config = dict(
    num_hidden_layers=12,
    hidden_size=256,
    router_cosine_scale=20.0,
    num_attention_heads=2,
    head_dim=128,
    vocab_size=16384,
    norm_place='pre',
    attn_scale=0.0884,
    tie_word_embeddings=False,
    init='trunc',
    lr_head=0.00349,
)
Below are experts of layer 4 (counted from 0) of a mixture-of-experts language model. Rows are named router (the router's row for the expert), down (a neuron's output weights, with its number) and show model dimensions 0-255. Each number is 500 + 25 x the weight over its row's rms, rounded and kept within 0 to 999. Numbers have three digits each.
After each expert's rows: a language model's description of what the expert responds to; "raises" lists some tokens whose logits its average output raises strongly, later layers aside. This comes from a sample of Wikipedia text that the model never trained on.

# expert 5
router:470492497484489489485513488498449512492509515468458489482485527497484512504502503495521488456470437522531537480494534478474498496474512511518486512545477484516492468471481534498494481483513540482508506529521483504484503522490564553492519486480502541503530488488468520439501522499441509482510527512551528491467460549521476521529529461499526485520535460476460513493495489500470537478478504513470543462454484477482454489491493518487530501499508547515498511519487527467488480555480521501521470486479489522451530538488521519479497519489507515506477498478475482534494522494499509517493489484480509500541473574481504504497521497533467506513525450479453533492446537504476523510551510471526490514530442490504453485511542515467477486476494524482495495520479482461524499488474501
down0:503478499519548514519497532522498498494513504495559537447497498527476483511473529488512494495534496507495488532497527523549478560469511466497507529473487518437526503511497530496451476516537522478454491488520496529529493530503508449469466520510479483549525504473478503513497519498529511486559480506548488470455559481533511497472549481471502506507497495498503504484483517525473477514496518453440508489517469520546514508474487505518465491517548519486507485505487458505506523537498516499487449481527557522518508516570500506518512483504540481471558498476492518488515512526523535504472481497508498504485486582483501513493496448485510492497509528476478495526511463492482517486481485463530518531532484477482511505490500519525504497503492485510498481531477469473541508550531516
down1:545515477474488471504496506489525458504484477490456452486541563501495521504529489497506545517494486530516506466521467475521490516530532496480538540449545481488491523470493500512478546509486513472479507482486497519480483480461496501458490532492527501447477514467520477451463493549501497483479519477465472476545464479488488522499503506474482463511475502482490509520540480498487465496497506492492543530523470461489473514457549480459502471536482501501506498509510477514523510521484452487484480491506471535581516539461503516508493493498472524487503503524516535521483537499536529500489523478460500511451535504454512471471550505500465500507525472510460465482497490503497510503502483496523453500488453498489499512554518514542490544488525495477487526465479535490498497464522526
down2:507516516477526518481516446496486466473532506541498502494518475476458528504495519512473523501487484513525515512489509488485452464507502505511565507536498482514445507471473501505537517449488471477520496494475481467498489529499497468509468502502478500527499496473521498510503460528484546491521536521509473484527509491525499493512535458504512530543484518460521510472503504493485468507513461487556503508476476475473539511499512511525515476479503461529543410526496495489493553511465492490500461512511468491488511492463478521500513519530503499467507488497482465534502521462522494520529504500521545526524513515496502496505485519504514571474500529515494452452515530494444496461482511505539552501516447454532444495423521467483521488498479500505483509497525506526465518491485498
down3:485503523479504519484525450488447555486530480504500501493522520469513475474492493510515496521521491454508524515534525484479546476486471521472478487543488476511519509533504473523483473565517479457528499477485535515515499474510528533458507491515495487523489483548558519501520525527539491532555511488494510454482495475514502478491498491503516523497403500486488515463482486542480489500561482496482509503500525509499535474507489477490523493471477474521481519488492465467484520510537515492485496457475502528517498466486550505478470475544516569492501489489547519497546501489494466512501468551499510460510458494480475525502477548533522504526490495526546489488508497517502531499481507492539504533484526493499541544465528496502542447524513488492510490480509543486506510494485514
down4:516512471499493507517482511454513508524498529469517518520488514497521506531529534476485465461515483487474472499495471538475485480500524498548488451515470502480510461501534491486468452445481493494516486504503514482481523470527517548507478522516488489463485483489503495480460435499525480517481508489510513514567543470501517460468461527518533526511497523514488527527493485535510515482498479525527500535530496501528495484498539509514496528506486465505449561508471527559505494602528490562478511502492505485477514482521493505501492477526513488521527492470484512520538518517463494515502494509484464500518527495480462524452520516493497496491494531488490489556481527498553511476480526514476536494520552535478508515547465477508466490497465505459528511513498489504527484533459502
Mid-word consonant fragments
raises: "lock", "ledge", "down", "ibility", "uration"

# expert 22
router:486473493536517473507557527506501513485497493456494532530516495495510511537441508506500477559495487535491503496473510555518483520494508465489496520528473446499497474493546500459470473507516512454513510495517501487510524509486467475498508515495502497526519482526491480495509484539498520492529464482522495495459488523480466489473519445447478473530452456500464534529474518500442509507476483475464540478552537529491477524455482521463489476524490497469486504510440465521477518484480511488494534485495472544491527480480490509492490467485468464529496480508467510490504475528515511504527448536518537490530496534526554486499512493552524496451515461458516490450510510538520494462485505496529508538485522499535500492476492518467520527491509514546477535491482484502511473506499488
down0:513476526481565498478510478511509492534477462477508469499483484443524477474505523504482528501506508488467481495480481520475481493544503507467466523478489483498481440511516493539511513504478488495495469450524476492501537519511514482507494481532531521524455511488490490538471499500510537479504467467531494503503477500559565480534511486500524500553495505510500512513498478570503467462495570475494499488529546504497514549492495519504507486520525523496508515482484519511533507475473525489478459516548517505521443513519450501519521462499504477502465457554481519477480516467466462541501509480461467532479509488501479495485526526508530470505465504546525481490504458517525525532469536521474517477497537490470511545482503453485494490488515492536491450474515521504484510525510490
down1:498493566530527527503538485520468462523454505513520560495502548493535515541504457470489521532488488498528516460480475486480529506443506481471489480494536504489475520489477527496527522506508487564474500503469516519528465483489492514457482518509476521484503503527537507515476447501507510540503511509512501516496520507500522531508513476531497489493521442497481455549510500476521490533514511498519493510474500489510501496478495483479477502501481496567510509522495486511495457498478507485523489456482461537513502457533500499488511498544512498541486493444474501450504487522453491493498494489504479457508525495460520483475473484504457488527495521506511491480528473522474490515494498494501485483489496525484535439486501547533536502539502552428506534446453501494501504548490450
down2:488511520498471542505490498505465531486529470518496476469540535489537507475511501462493472501452525525557504498471438533493539496507503484468512525531480441528539499519499483539463517488481546482501499526534490503548484464509510509508525489490473500476517485516514493460526483467512532515497468497503478515494522467513492511497513511435492485485528465492518525529489508496485502505499502520516501514496514497554512537526510496514528492515524493483539521500523436526480542495491482487533487506515471475486519491485524491494469531489519523465498490523494492477454501488450453499518502543466496458536489509572478476438495487474528481477508479523511514500526527528476453515439459493524475488549479481516514475541557500477483506515524551516484481520489472461502502505478493
down3:519505555518510520471535505517496513505498511494494509453473528527538503498533516495436501476548479484477499492492534523503512524509467507485514534527518455490521461540519504556516498550510498468484460530484448536452506514557496519435487514485502485479465460476487467501508482502519479469481500501484465479522491499512519550506530521493467544466504487455497540498500510512519523474480508531475515490539527476478541492519481539529508517535519514482491528499508554489527531515510496497529489485519450479487499490443531500500506514508490490502542466460465459453523496491485509504508485484494503506544489478442476493469485519445491490506516481547488483518508482498499488570478512472498524544482522494511503508510489518484508534506504502482548514528521519487527527482502543
down4:489503540524485477489515504480449506509490483441459516541548555491511500532510516493492478522514573533496471501499507476460499477536497486526495502442494463483465523499441479502519487542489518528499516491507522555510515503457520455527527486488510523513548483515441501516501485495514538494558457467491525526464466463495505487511495481466471480467521500504490505506520520514479483510514489468465533498492489511517459500463490503509468476475516527521495470480534524496455457506506525466485469511512503536472535520540508498524533460483483542506475545492500531515469528537491503524492518525509467477473518497503486512537534467543500482526534475482489447492520480522485545455527479494494525495446508477499494530487457507503482499523505505504514482480486518514483512498488476
Coordinators and prepositions
raises: " the", " other", " his", " their", " its", " a"

# expert 53
router:534498517444496416518481497481503545480492508472508542484477534507490512481479467531534499517545557551487489526475520538484471503485471497515517531508482480480506433528503480544498491531512490511492512504572529523536512536503497505508499478456488502487478498526494539483459485495479528488468457482494480465484491484527486515506446510468500538489490528493515545497424520497480524501508467506529526508532497488519469479530499543490484492496504527446500545489483483474482550513548523532528538466503478484479514517482488517489501485477559507518515508501502493515491512471507508528533485510489521522514504538555530519496524493478526514479466506465472484469543503503484481506486506464498526498532522464525546475495496524509480496494491526487509517535449495503491500480513519
down0:498476489497487489463499492486494498491507474492536509440526502482482529518502463522457521518546520509511527492490553469508485534487522497499507529522535498490497490511523488551479504552463464494501474505553499498504492502479460514464506480498513497511523481486545518528532470536479477480511481529500551435523502508531472485491476525493522513483451476546502467527483509524448508480447517520495513466503510497542566494495526492506526461531456556464555525504506487516486517496474488489470525541480494470508536513498482503481535521482529453523508554466520551513466511525485490503499494553461485482480492489521505510485491487472481489481503534531505510549533497522471508490495517449474459496507474496466517479503539534475499484509481529540460499525481474511506508514507484
down1:528496461472491509517517481488500490489532511490471499483510440501478524538484502512492483472467479534510458478504444510509505532521512486523500528505473534521509537525539470486496518494520503479531552539499471478520513550485536499527527531505513497517524507515535516545537461503494493493555481547519477501503507532489453452496516556516501468497474503509555492491462507510464464512474486476518506532500500524478473472491523489533497497464488478512526485492476499518503479446466483488474508501465542510537506517471521529485546504525515488487525503509470532503509542511484503501492507546515525496481528527545432491516456512447540515542505502503504501496503469487502516512535473479486482506480492507522509462508482463476473496523539456475476452543527529488503452533501462
down2:503489514524509469490510503485438505496490505518496523538454535463529462530479506471494503498480517434507506482518543480500529509488508505510487498467522498510492524459514497506488516492506518504538500485490496481533466471482478492514552470486492519459471510497507518496452501561524482527486490526489489520465485477494501509482518458512502485511525477459408499517514523523512542477515488478488470467485482476488520525475497497475512497526511512466498520494502500516467502568511480502485478463490459541480471473496490526507490544518486464510479487547480464516433551529493512480498507538490495514487479492491546496503514482492506480473544481530517562487495505497481459448528470554476482526511412492503464515494518497461529502501527501506513499465491482472487512461500471
down3:483486485480476500482450497501472487525524554475513463499547481557498533486513511470493505505476499516444490497559499487523523527524499504484478489478541515492470552496517506529490509450465480512485463515463474510488517507466490504524510501472501511544507514515518517439522498523527477457483501511491533506473524497507475492536501500495505488467496486508550510528521492486523571482511493525517526492492475478499498535510511527478516476559512502471507499515495516495500478444550490511514430476565518501532526463448491451513507495477466519531546549501491486469511475503452488479501508511545475528488470421529479487495491526506508504462521482526490459500472475508491498530478482521504502502508464496505489467523528516479481500474476489511483492512509479473483528488480543
down4:484499513503502517529505526492569550485504492542503498490469529480461532428496498507522512515522527485533471532498485488495485540522494509506476509473507470509501477492531480501501460496473518479533510470491549517531496459489534479517464450431502496518453522481497492510458524505471512515504507500503474481483513475487481489470545452473530498501566490550518493483471523500461495474515500499507525517495501492445530511518478540482563495538481474528513518527506525521493491502471494543507464496481481498497523476494496512514485531507527512556486494472548543511517476477483481455523510475507489489502522523477521474493525505505550524470527452520476544514521510508478485534493548492495502488520517508526496522493477474465536512495540460505472481517442498472529478511465486
Infobox labels and coordinates
raises: " G", " New", " and", " J", " F"

# expert 31
router:510503510532526493464484488488486509481441490479490489513486480461501487512479501554495518503467480486519518519476487545511482493510477458515484509546511491507481480484513472482455473511532511525492529488496553484547501466488465500479493480416537498484485480514509488522484481559525505483467500512453527453482514528526498475504479469504535506518522464512509568532479508493514442521487512528488490498467548483466496471500500484476515484496494473542480497516507484520514501474514466507468491471535482506536508508484489517494470458506472496439500490535515490520481468486525519508565513517505507491503487503506477476473505484501475472518551512473508548528503502527538536484504468512453539508516497528484477513516460493475504502486506531549479481519426508471483477462458531
down0:500498501512497534503486519460536510496508499543508517496487512499539487478523509497479486510509485492505511547525483452529491511544484472486516493529488496531501515502488460536470493479529481506497532514519495462474506505492508528491513508526483501528447457506505481511482549491485487482498467494488431498493476459492511495492493496484526470495476552521500496538483508496507521497470494507464472512496477481479534529527472489497511512451519480497476490467514486536475541480526502494525491505466494554469492477522465476478506456483506513505480478475467532568492550491533513474478472508525579561490481536548530520538546509507452494491522499449504545454517460503504463495521485510528508481502491490476520479468522536498537471508489437474533494500510526562511471501505462
down1:503494498550503520475508511525498490456506459512512491470482505456490508513505493464545487524502536509489464495504535540524446475530520491486480545509503476501483517499524522500480505466473537524472480478498540490486494508476505473500453474489496475506453506527499548472524473490470512501492515526528472544469543471524513503488471505495506520472536525467495504492457534472478494522529500490516524517453481464525509506466540455502477463477524477504509484504499492513478515489482528527466454501551542480463551503488527508499477508497530512483503506486544501520511507512519543475462513482493476470465495512491529506524490500501568530495447512501481534495508524496475528519495509496540490527503543486537492517521504500470548490485481497504503503437564486507491459519421546
down2:482472486523480419477498496514495506480508492526479515510516526500486515490493534503488485528469512462518480490501515494502540476510482547514483503493517549531479494471522533489515508545527470494527537520498523548516512482459461514508494537449471488525446510495563517485517499534493474512514533568506534473477490465479500485515518456500516464484499504461484494509511550463490494472490496502495456498510495508578477505532531480474498502510504503484462470448488504498513487509515496526505530516456463489501472523530488503478464482483504476504495494555514543498525503495471507484558531457501520464509456498525470534512505500509532504501489544459449527504495527517480463503549505509480477495502476492516479474463477522519507467478507528537475527508494550509492475493542502
down3:496540473482518496489485484528512474466462531489526484494495497497460495525490516506526480545519465520498484486493473527498482486498504489507530472523540525541505490486502523460488486536509484525504496546492479483506481484500446493536507465497484501522488521486528531509481452517500495499489493522475502512523487524502503506489475522517514481491521531528451487508520548532523463481499503484499500523501515529496435496496538448491550530543474475530512520524475441444540512488508478485523507477511468489547468521486416518526501525505494507519512465528489511482472540473499510526498471534535511479479508560465492543453471546484479511537532522499529523522501556489515475525508489478537482503520496474501486504494494497470478512542533475527435539510484483496480445488482497
down4:506478515532470533541503515482500482537494533565510537501527487517477485507522533475514527497529524505485491531518504474515537522495527495510529477482541494500506544546545536492490459516506500493500476460504544453493553468495453514500516457505514476505498488529461517521490499494512516506507491474475511494506499482473562527518441431476505448525517487511529480504528487474502479513445520477526524499493493522491495497498510532518483506496520505496485529482429517459454482514489500499494510515468485461509498486494499469505488473479537458508449504472517455498530533511482480445465540495456486484491458495504536516471500513482455481505497517488494515504480540497458480504470480535520505494521517486474503508491505491485455513526531528521487550494460526520500559523534508
Location and time prepositions
raises: " the", " many", " a", " most", " several", " his"

# expert 15
router:493462504480527496494510508508515503484467473466465463503502497490502548503491476513542501484476490559491522455474482499485474540471485490497474480485497509473490517518524527467479543525506544510529484516509508451525502480481449493475477492430474504517452479501497517544483457564516499499510530508478550525488512541533496460488482510516496515489517526504482574502486463510509495517510490525471496525546535495487484485500504536471527527508507533494547522502517451500488528509478490533517507511519506507526510509552499555534505480504503486472525520478486495491507502493517519484496487522510508505521513504485522493494467497493477497503501494484502485521493485553438452527488489459502505574506463497471460454492484560488510481486504493528438498516498468471488506442535538
down0:516494496500488511500532510508467567475535493502504533542500495506474460546469534462517515450504493493555490507456484503532526485495467486542486500474524448525492496469511444511531514515524507464514462512457482512491484503490519521497504522527443499490498495485475514490521510469503516503495506486518451473474490448512511493496514460526484516510528455521514472464497502500516527542493491545487500478507491497500517522490488495468431458476506491464485477515497485524533517538543540503475476484491492494460506499493465502536545496483472549501505471468540518514505483520488471521492505477504564494495515487472498506514455526479498498480546471480532515525515514451512501524532505511504518512551492529452509422510484546500505518469459518486530540503503506500495510528526480
down1:565496513524480522514451506476485524538518529445500505502542506500475538518512486477522535496483496500463466486479448502483506465511508510505535490492527468520479489505499509507522509484498487484497518492520490505458511462531482487531480496434493496541515544490470489474462472457494498502448492522514489524512468430475500506469499490517495487486494481499481484484536504505489506518525474475524511486509490544497506531557506436473484520474447512555504495516517466535501498521464490478506480549486549493540479527526502498491520503528517537518519471507488482430478529491516497482512476475524457465480515493499487534495519494504513473484437461529540522474480471483473515507484487498520499456534503545495558496539493480523475499525492455494511495480498523501546502492468491
down2:498516481522523503498497533516481531507500504529535529531494496519475453527541535502501487484435517503478489500484519515552558503519464515511541535474486511489521537509527513493468529506447511488467494488437473512476540532513511477494487507467486536509511483512490522483490500506483519504515531491516519462496459489551489485506559485447511509502538510486473506478519469519466498487516478508516476455474541530492532515532447489492483487479518484492514500497466517504447510563515457493449475481504501475501531483513500464517502490501517539522492484493509490511538545506494465475476522515502527509489548434524503484504469518468475516465501501507484511509527476513503491508540466490469523475504516495521457523455484536470488465490448490494470507471471467518471493514505436
down3:525501482522510471521506492554535455453511505510518450516513559466553513506487509489491533527488502518494518498500499503477463540468508483450462539496493514540506521489498521495493489478493530506493522485509508514500503485526521531480500508511537522537475505488498492528399477517503444450534460527464542470590487493494491524531501513499523502488487490548501473441511499497497466479521511525524499488478524494545498499478543477494536496450482497477486507498548518498474522461512447471496486500486471479523504511533488504522504514487511504497508539471486482529481502512471520540526495488465489541525503518538478492476513464517485499542517527497519494489476516494524533506521464490476492490493489504473513519540490462512492513535457515531519526519507518473507465514547507
down4:500527472463490502496459538492528522481478525483508486499525489517524479503492502462489528535477481477474515489465467533521485484492522567496515509474506495535520513527480511510518489464499503526472514495493474474531506452496516455504512503519488493499509495492477557564512452539502487520507525446496486516532456491477456489456475448519522500534479539499520500497521477530518503510521470524519497497485497484501510503481515486503472507507547470487476544494545452525510526520469515506486518517473485487542474554505437525494550520503496491550470540530473480581460530501503510486502508491478500506525518513502516545503531507526484500490491481483521509494478495513466460478522507438526498476524467478513506468536465487496540499467487470473497518492515524510525495519434494
Table and list separators
raises: "itation", "ning", "formation", "hip", "hips", "itive"

# expert 3
router:513522509519534466500458545535512517480516498498470461466477502531450486550494477522525497473468491502511512456513523489517461545455503510487526530558497505537511510446518545516451539520521489452543478474522512513522500473484493476510497469529481462514479518485492495481485461523555532497513497473451489498465495514474459485494493434509481493523468526484473505482460461515501513516476461520488501495483490471462507495494517485515519508529460499521502533480445512486480500519478470517481501521503511469537501493498480523491510495526481494510517494515496459528463481491568508506466511543488500502503497497540477490477488532545498512517545472512492488549480456532475541504542496471504511513497451507456475507494482502508533491480520465513498489536465476522491541512491526
down0:520481494522496483499528524479529540503513513500477465481503495515472523492517519457496489498506490493524472462519505543508545523532514501496510519546504485480503496500506520502491497540516489461531492496512523573488569488471504522525517467510535498469491494511508447480472476473504505481484497481473490487540567481482496506513510473527452483495503511500508529522433526526524481478496445498516512469448484470451474527498524503474459474517488525469469537519489509515528455504503562507515527473501538540486471512498551545483519509520530515506496522506467497471505516514520487497470507491446486513477485484507514497497455521504485490505540479509513492477518531483504483492492525438477472466472503525476476450531477513510447478506467495502509524477499504494564564491485525
down1:504458521521465485532468501515529513491518531504482531495521502486467511494480514495498498515525495517508517486492492484426492521539500511511547484471499495434477529493503535504542514521487519502518537498584493482506527481524503496475494492486489488495502507542523495524509504479532503458441500482543524457514547501496528503480523465480481520498512496506519520506560490516527499515447489518523442483521551500499476491552525522514509518518525511479490474499538468501506522597474561518522514476496481511496493528490523514543502481495497511537528508508507535455494534540474533527492492530527495523486504490478492504524512509502510503472504462503519493468558461491503487529485476496539498515525476467547523484476504551522497498501503536500518525496475433501502477527506508
down2:513516485482506515480519526469523502499492468460471495499523487481509516571537547510511455455474498464500494545525502501516461487511479497497462529436494530519498500509466500497513524506522429517500528526540525489445488459464485465542513471497490522482472513453488494505521496477521522504473522473509520501530489515506487477489478524550482510488476467519488506504476473491511486511517506508534483479489524542519553497490463478516523470499480498521525477548522477508490491511483473494524484456471504514481487508489514464554463483497560514504508488497517481510478504512526427476500535524501542456518487528496475483470546494508523489546501482517480481498553494477510453532493559502447499475515542478500518557503476510498533499504507496487529477519505501478462489511513521
down3:495482501520543504521503538483508506487502459474491521517470494517515500480452504519532482512486471497507478511507525497498489499472538511537490487525467491513517479460464509488501522527508523489498491470476533513529475493513485507485496543545477485548517480521519487507479533510476461492517519508528467469476509522519498507531486476435488495498459488482467552517489451502487509547539481462479536440487501478468475497492504537503507464559491525504488528477533554493496546507460480525523531493517479487454508502495524500534492519543547470494500498490508508481568468518487472485496492477500520487461534470533482504460504514511505479516495530506465474506471441485517512533553499519538495476487533523466465469535485526519468456502477513548489480477521503460545512540485504
down4:560509507502523471483472522511496488476428452485508475520492486479500525495487482518579516482529511525531488499517533443508570512481519494479540490501516485479513483519471522497470459519471500536480474487530509515486509542500469547487506505510467502513541524516534524529474565497474515550493479506513504452509510487489523508487488489506515490490502485481500501487514496489468476497531543502530501485577497529493510484516478528517435460497476494500562551522516503476542494508512464501450522533514488522510484497481533494528501505499460521543484499510550495499546482476503500483464459529543482488497450493530468514481466527459454526527498468523531546475496499498501488503479486514503502478495496514493478481474485496496467511472499526505489475509512500485505498480466505
Mid-word consonant fragments
raises: "://", " Motorsports", "fully", "illy", ")\"", " Singh"

# expert 16
router:503460512516514500526492490504513480459503472486530533534511517468528491480490469495508534490460500507494501503491463528511424469520495499528479468494502498536539549460509541509495504485527494525479526521551552487475474541488503448473487509501534480542480485460502504467485490529513504489544494504510500497484519535464486471523509491493522530508502448451509491490514525505482467536503452477447489475510525495472466483506512484469499539470496524466500481531538498517498532515536473502513487451503503530512488489487481509494505495502526495504486515535538476521498469526512529521528468528501478507516509539562517570475494493512496482477500475486483503502490489538473521498478509494472507493486492469493430485494532517527476498475514516499426483535440502523501511486467567
down0:520505502515492513503451493515500520501488502450463521497488511512446526513449514502456499507525486510479487505468464544471477484475466478495486477513526453521499532495485498495528536494528491504502503496465501489532501521484455448517500510516527499472457466432481511523475538511535514503525498521504509479468476468501507506486529517495490487540483447466500512555514476482468439487488510516576482477496495485478480475504497520535501512471469530470525472488484514563521509471485524507514481463512454464456462506475525467475519515509531481532554482511528499512513520525523531495501524543512514493477505463534517469511526487470522481485480474519480500513472511486507502497498476530523488493482498504547541511509531507491517490457489501449448517489466482483531545525497551
down1:531501512475492505514523530503512520498488487475491529536512499531514509503492535508507506538503477495446504530498504522507466498464516476508442470510474529497493532492492495529531473506502518496468538497467487478522499474517534547471506506486518507503494484515518448498520487544473517502523518435480459455484549493479512495502534509533470474494476521533458484447512475466520526516498510474484479488447519556529467485507560485539507510480492511552482474529471478523494494461486513487481514533496496463450530502497532484521482523466513485493524498504486499491480425509516530529488485502484508489512537531450515484509498501486494529529464495547488440515451455499510503486515479482506476502484541501552543508501461481518509527544480505495510536455512500518539490503488538
down2:513490457456480483497499533518500534510512519482522508524490509527489542497530507498477479526507507474492473513452516486469477450517481506458517506498440485501451490463511504520485506466446510452528465519495503495478507546524512505507478501481465529500475520506511474509510493522488520516465519548475427475511494482512518487528491547555487526534535492523491538521507468535533508516455454509513515475510463508498491504571497539532476482471485503516474486478554494492476487466480531550476535509505520525488519510513455513429520464488496465510536501485501482482528504489482462528485487501508495504527440491523471487479491474517482508453478521475488520465477492466526493470490520502491528502532480506503471469507456533491506512468528492521459484496535504514495477462484502
down3:525536498525519502550520498485514556512478460541521491470510507490507468491469473510494535483523536503460504555528512523490503492504522508522481450499509510468523503491488500482494507487519497501511527523474506535523482509418462490488509482468504524502464473553500475517459489521502493503496509516475498512476566514511517493477507529511521503515495526512477524459514488471506546507488558514446499529465508530481488511486511517532492504560523498509482497456493474497520542474517493446527471472543528512480516521484450525500500533518498505516502490532533513504484510507488513493510546451480478500543423509497496488522490506519495457516471514491503499506469466465507480526528522519431511531494512456490515531459478479520483479471523529476478438495478495541490525500481477
down4:516487499528490480518486508516493462543511462537514503522491489513470502545487535495500483542510521517504543500503521512463535552510497486476556506511470450496545461495503471477466465496525513487499476521469538500558531543488475547512486499540450566464501514478526515486470448456488516516492508497480474507539515476525455491494530491487501540497521514548510529513479508521518502487498508530476512494466479501479505533494518518492452530501521525493490512509489514495487466510463537495452477462473460501450484483513504521505526497488505535493493509461454529484511500514482547488463462527520515522488523490494510513513466559491493506459517484488522509515482526473466510518536490500487502451518510492462445500482456506505526508480538498525479472538478479512534533475519493
Infinitive to, modals
raises: " the", " either", " their", "set", " his"

# expert 33
router:461509492532502435515481562547525544468492489510520530501492525521543494550450505533477496524502542520511476513471509518470502492501518479463501483490484469491540452492492546498469512484483515515467475473550534484539492496494464449490573468449512505484508450489534514482506521491482483514513519494489503492450506463511483532461463476527477496479503497490501487492479478516451478502459503487530485510477499480507512534479525523502500523495497486485480493524487504503502508506489484526502501465500479523517531501531471522474478484453524477503518486501563512506501513513465459526516519504497497505503555529493505537529549499536501484508489537490513481536494524510473482446491492431483506506520546484541531496520466512526508499473508519526473491556474456499496473506506505
down0:471493498508451499519484448472510498529522508515473490472509515500468539473509510470545467512465497492533510477495532488509471497505464520464519543475510497463541556505485486483467479461499519510505512521469496502469506478490492570478512478471478499528448534526500501455503498496482520477518521561480501485516467538500456535495476462517483497473502447511556496470488533505479472455511445523474541486514509527522505508506493481468516475502472498510511530491536480463503481516487506506480483524515512493496541491501502479518496462535506495445532489502511486454494440565509534501498496533506495476468452517593506471507466525480473529488478453521497510462497494492506507501499492493506490521496477479529520513474504522518528495473535489493501505534503465465483482510499489
down1:501482452499491504503460528487448487501459437437462517489472500514488486497508517480531492488489524460510484512487492476493506524518503498561537508570523460500485518483469490526504495470506537499524562528517499527468471508496546486506528466476495548484496493504532528540516532509469461543511479511511475515523487506506550451465514540530524531495457523489476527487479524530491486498497480469514488478516484512479514484504516499560487552509516529503527497533526495543479525464523502475482563516502478501532506491469520478487473514504465513471491528515499467488468515485534478522491515478485528526517550526484487492489516460504513471475477474469500522496475526500492510529523485515522527501515517463471486473469517450518522489503493496462477497531555479481499482519476533
down2:525504550473516492511449513524485538439478488508563529498473515523516484511491533563514498474501494473471512475501514495480516479523525551516501485538526498521476498517474475528489506475506525542486515509494487570477512518506532449514540494507448529536465493488512532523484484520508512510492499464496481517545508460519512552520477526536484471492523552519437472508492521513528523490480478483524503502514468512506521492481512495507465504510536511497477505519524490495469534525481503516488504496495501503517479513464511531420518503492492514483511452510500488539531533465493493508450513495492530517497474552481529516484492557494503467520476538489461501484518470471498452523501535486514490518514528514487548498506503525511514529513514490470471516485529499553504480560478478
down3:477510506489475549506475533507516528514505503483574510546503471520468472486498517486472474497465474474488535533468479486513484493527481498521491495509516455524475522489519473504535533500449455482464521501478509548433499539522516494518524478457485510488482515501533498480500506492489523511522502509441490476516502472472518469509546490480483552512500483483575489514476515491522539453479513488494500473501495488503519500532478477471510494482529460495477489514521515450457489491484522486523541501512488479541471528496502517481509477477497471460527445513475488496462483465490487538463495504487549494502498520472526485480516475537493493498472524546534523537539484472522485520538515524503462516535511462439511488509521514454494457496484501506500496463509488510515519479544534
down4:481515525504532471494529510517491528510454509518486495469514529490497545456489509471492548448495484492489504508514508499489499484509498530502521538555530495501489482499517533529495487496512538503546486493456462533470513560480521481466493524527500501483471532478512490454457452512449502469539512475484504516491537518517513514478524500487518530498554539488491495495464532503496496526521517516512514538500526549477495482548509519548537488503497474497495510514565539529507512567487476491484503487492486468483449496496490479499516483464501487454526508478468466533521530514551490514490465499517541514518487504493529502517484559468523498468512541532492512487524498479476526551450510487498531527506516455470522495489488492540455487473514504483534487497481529500467547492490501
Openers of quotes, brackets
raises: "L", ").", "W", "E"